config = dict(
    d_model=192,
    experts_per_token=1,
    router_score='softmax',
    balance_loss=0.000754,
    balance_bias=True,
    init_std_router=0.0115,
    vocab_size=16384,
    norm_eps=1e-06,
    tie_embeddings=True,
    optimizer='soap_variant',
    lr=0.00275,
    beta2=0.95,
    seq_len=512,
    dataset='wikipedia_en',
)
Below are experts of layer 5 (counted from 0) of a mixture-of-experts language model. Rows are named router (the router's row for the expert), down (a neuron's output weights, with its number) and show model dimensions 0-95. Each number is 128 + 24 x the weight over its row's rms, rounded and kept within 0 to 255. Numbers have three digits each.
After each expert's rows: "raises" lists some tokens whose logits its average output raises strongly, later layers aside. This comes from a sample of Wikipedia text that the model never trained on.

# expert 33
router:133118122133163143153109122094139123155108142127135087114126107116118121132109158139121112153123112153138132133130146132154140096169152105139089187161094105148144102122099137159094142194134127168110115120126126163127087129089116121145081123114134142139162133118110126128133068140130166139
down0:122136142143104137071125103162151193177128125125110186112133140118182133129135158133089153094086171129130150165166148157103102109160126145127113126153075142124067140134120119135110133070160113120139151137117096145161085147136125158106109118197151114119120161107146143112151128127120123120
raises: "ail", ". ", "ach", "ish", "ang ", "ed"

# expert 36
router:122100131120152154149134086111147140166099146101123091132093119112109112134131151152124085147117142159127143132105149134196141082148141115147097158146100092151173127143132153128107143154150133147097102114145152129115123088111088121177083114108155138161142141149107115112155094119178119156
down0:127160136162128154135192159144127091151088109121061147112123122141142120136112092098134180091127127086134118150145102139137156129111123137181131130131134113119132108159146146126128133079092116141142111139164136110117110087107127132156126103076083141111135138136161138157138094097159110156
raises: "of ", "(", "- ", "/ ", "[", "and "

# expert 18
router:098092109087146145122099079078110096157099153135167129106116101124125141137125125144112100136083096132154111140075136119168106111174127125132071156154137133164149086192130139157083170164122122118089107126168143160108155107104122127154133127081138143133142155131115123139102131147149138179
down0:181110155125148102123129113146124156112149082125106105126051112161120115132110150094172153143119139121103160127145154144128127127157119116114176121109165101090125088101158124166149101143134134125115114128151102144144134103157087142136105163154132143106108106129108104151150125100084105140
raises: ".", "ation", "ate", "ations", ", ", "ations "

# expert 35
router:132073146129135153118109119112139137145097179125133094135101142120062105137131145123081096145106152156128100131130124166170125080157137146123107156135117099144176128137093148113114137158148116144134111090182159128120100076125109138152120125100142125153146141153123127127147077131181143136
down2:112120151097161133089146136152152122096127138137127111186106132133132151123120126107116091097138131157116086101125154151131102101134063135141066118133105078147138120120160114140149153128113106130163148129128143097156078146088125116090070107151133121148159110158115110132125113136141142184
raises: "0", "7", "9", "4", "1", "06"

# expert 12
router:140119128099148165147126131099145141183079119072138099160108129102120100136087145130112081116072105123145096144116141139133140116165135129125114154150120112173135082182102175149105160129116161132104143121141145139108130128123115116167124087151154139154115159129137151102136106115129150183
down0:131156114128171160121137167129139153157134087169143149133137109158160121150129135143094141126129155109128137111131130094138136139127082126085158153126146147163148162104095148109166138116159078137129111182146106147141083139148139134165103132130122161130162119122094100177152136133143101146
raises: "to ", "in ", "on ", "by ", "at ", "and "

# expert 5
router:145104152118139127138087120106124102131111115113120086115065100099125133109124128159138081154069105126136127163107123143135146092124147126144098143152097121151158116146113153163128129145147133120130108105145145123117122106136127117127082105089180136167112147148087157135140118162153121182
down4:105138103125128145148129085139142143110138095130157132113151140134160124132087097128127113126098164093115125078136119153143135191105113162149132130116131115115135139116098130137137163132116115150121143109155150121115105106141091117112137138119097125099162104149094168122136089098153107145
raises: "in ", "the ", "\"", "of ", "as ", "'"

# expert 15
router:133125138087157133139129121124146131138120130071161071145085101101082113120089138136110096141100126169161138137117121152141154073159141165129123154146095110167154132134100147182102146149152134139106122118151144128111136104108118086147108099127156154139137127134088144105159098130146150149
down2:127119144102130125145137132110118117136180128150073100091115144129127177117135134148150144101119116123172096090139117117109106127135175123133111163088114136126121095093145141101128111140118129109128132111109153182081118115158123150151043156106151133125126135186125140125133132110098112121
raises: "and ", "which ", "as ", "but ", "while ", "the "

# expert 19
router:118119162115138138147103100086126103151110136131128112118135110114102124104109126173125107119113122121175149146118147165130111106157126143167090164119116116156140099122095150162110155140157155129126084146155137123121132131111122093133097104081130111167187185138112103134098098103128147127
down2:102122096124117129128151146117125085142098072149134143167120162112097117103147171100117135136141138149090125120113172103131162123152145135137135107106103130142128159165125136156117120139140085130139152140151130120139090096156132156083136132126159087126136118158111111094113148155116126148
raises: "ul", "es", "-", "or", "i", "es "

# expert 21
router:114118169102154143156121088122133121166099139082139080142097103095131105124102161127121101147107139151142150132110131133168130094162139131157098144145111115159173130145114149134114160136158126145081088131134138113113128098119109090148067106099163144154139147134099139129133081130185108151
down0:151144192128118131153123147132157169116153160111145148139159169080125104118112100146111160122113116125065115130171097140146116117096152139097145116144135102134111106111117136114139112105095127094112122112109145155118149097146138169134106106110138093088152142130121164115143094079134113123
raises: "was ", "consists ", "is "

# expert 23
router:113106133134148163184093110125132109146104141132129093115114116112065127132126149140084113133132129153149139132104138139190132107117157111136080152132148124135150115169116171129116155148131146125096125117165123144114135113088118119166107114088136146161150168172072132109144100141130125128
down2:136124117106122098107178162145117129079096078156090150098127128166104156127106147146113116134133146162155144107150105150138074126120190129111130112146130117115128130083123155131153116120126136103164135143092123163151126127157127109135141144107140143122118126134101130105116150134123100123
raises: "-", ", ", "is ", "it ", "was ", "\n\n"

# expert 38
router:143080140126132126154140134112141078157119126112153083099092108106109134126109131132104107141121133144150123113128146146162127121128177113152112165155092112150167107132113153136099165139114125164121097128127159162140131124087118127167115123121155123173135169135130113121125095095151114159
down2:110155145121093106142118117100090142106137155105166123133189132078151129126155148123095106099165131103166123122120117135137100127096107136117137132135169113110095117180166149106130153134123118113101136100124176079155132140104155107174145119110139138144141154135116132126166109079150169124
raises: "e ", "x", "de ", "de", "is"

# expert 29
router:090117162119135152144113101122136102139122133111146097118082114124111106139123169121098104141092124137144154128102139150164160103166144120132110163136095088181190120153113132133127178136131137122090119134128154140120115101110089104133109101113176152136128142134118139104179100141180134154
down4:135142105135101109119151148140091144139129109122129151119116111099105128142137138140097117128178161143108118104135117109173102114129096117102141111102166140112099120165135128108123158166127084098115095105093141159160082107128084124092146119160146099159119164083112170189090143151189089147
raises: "gran", "cred", "soccer "

# expert 6
router:097118176109153171165064100128124096153096145129153122156114132109089120147106106156125124102109098155147114122097149155147100125145138134115083114168143097146151120124131131129087129147159129164113119126110152144113089119080104075169110099115140116126116139154093121130142127131157120135
down0:092097101098156155094126099123120121137150097120144100125126109123097094111133133150123157129152103098114137125070154095127087182153145103163113114150129115103128145136119104134122137114131112109142100133189129134137110131132126140106135140165130136097118151111138151106133126131122083141
raises: "Coordinates", "ion", "=== ", "Number", "′"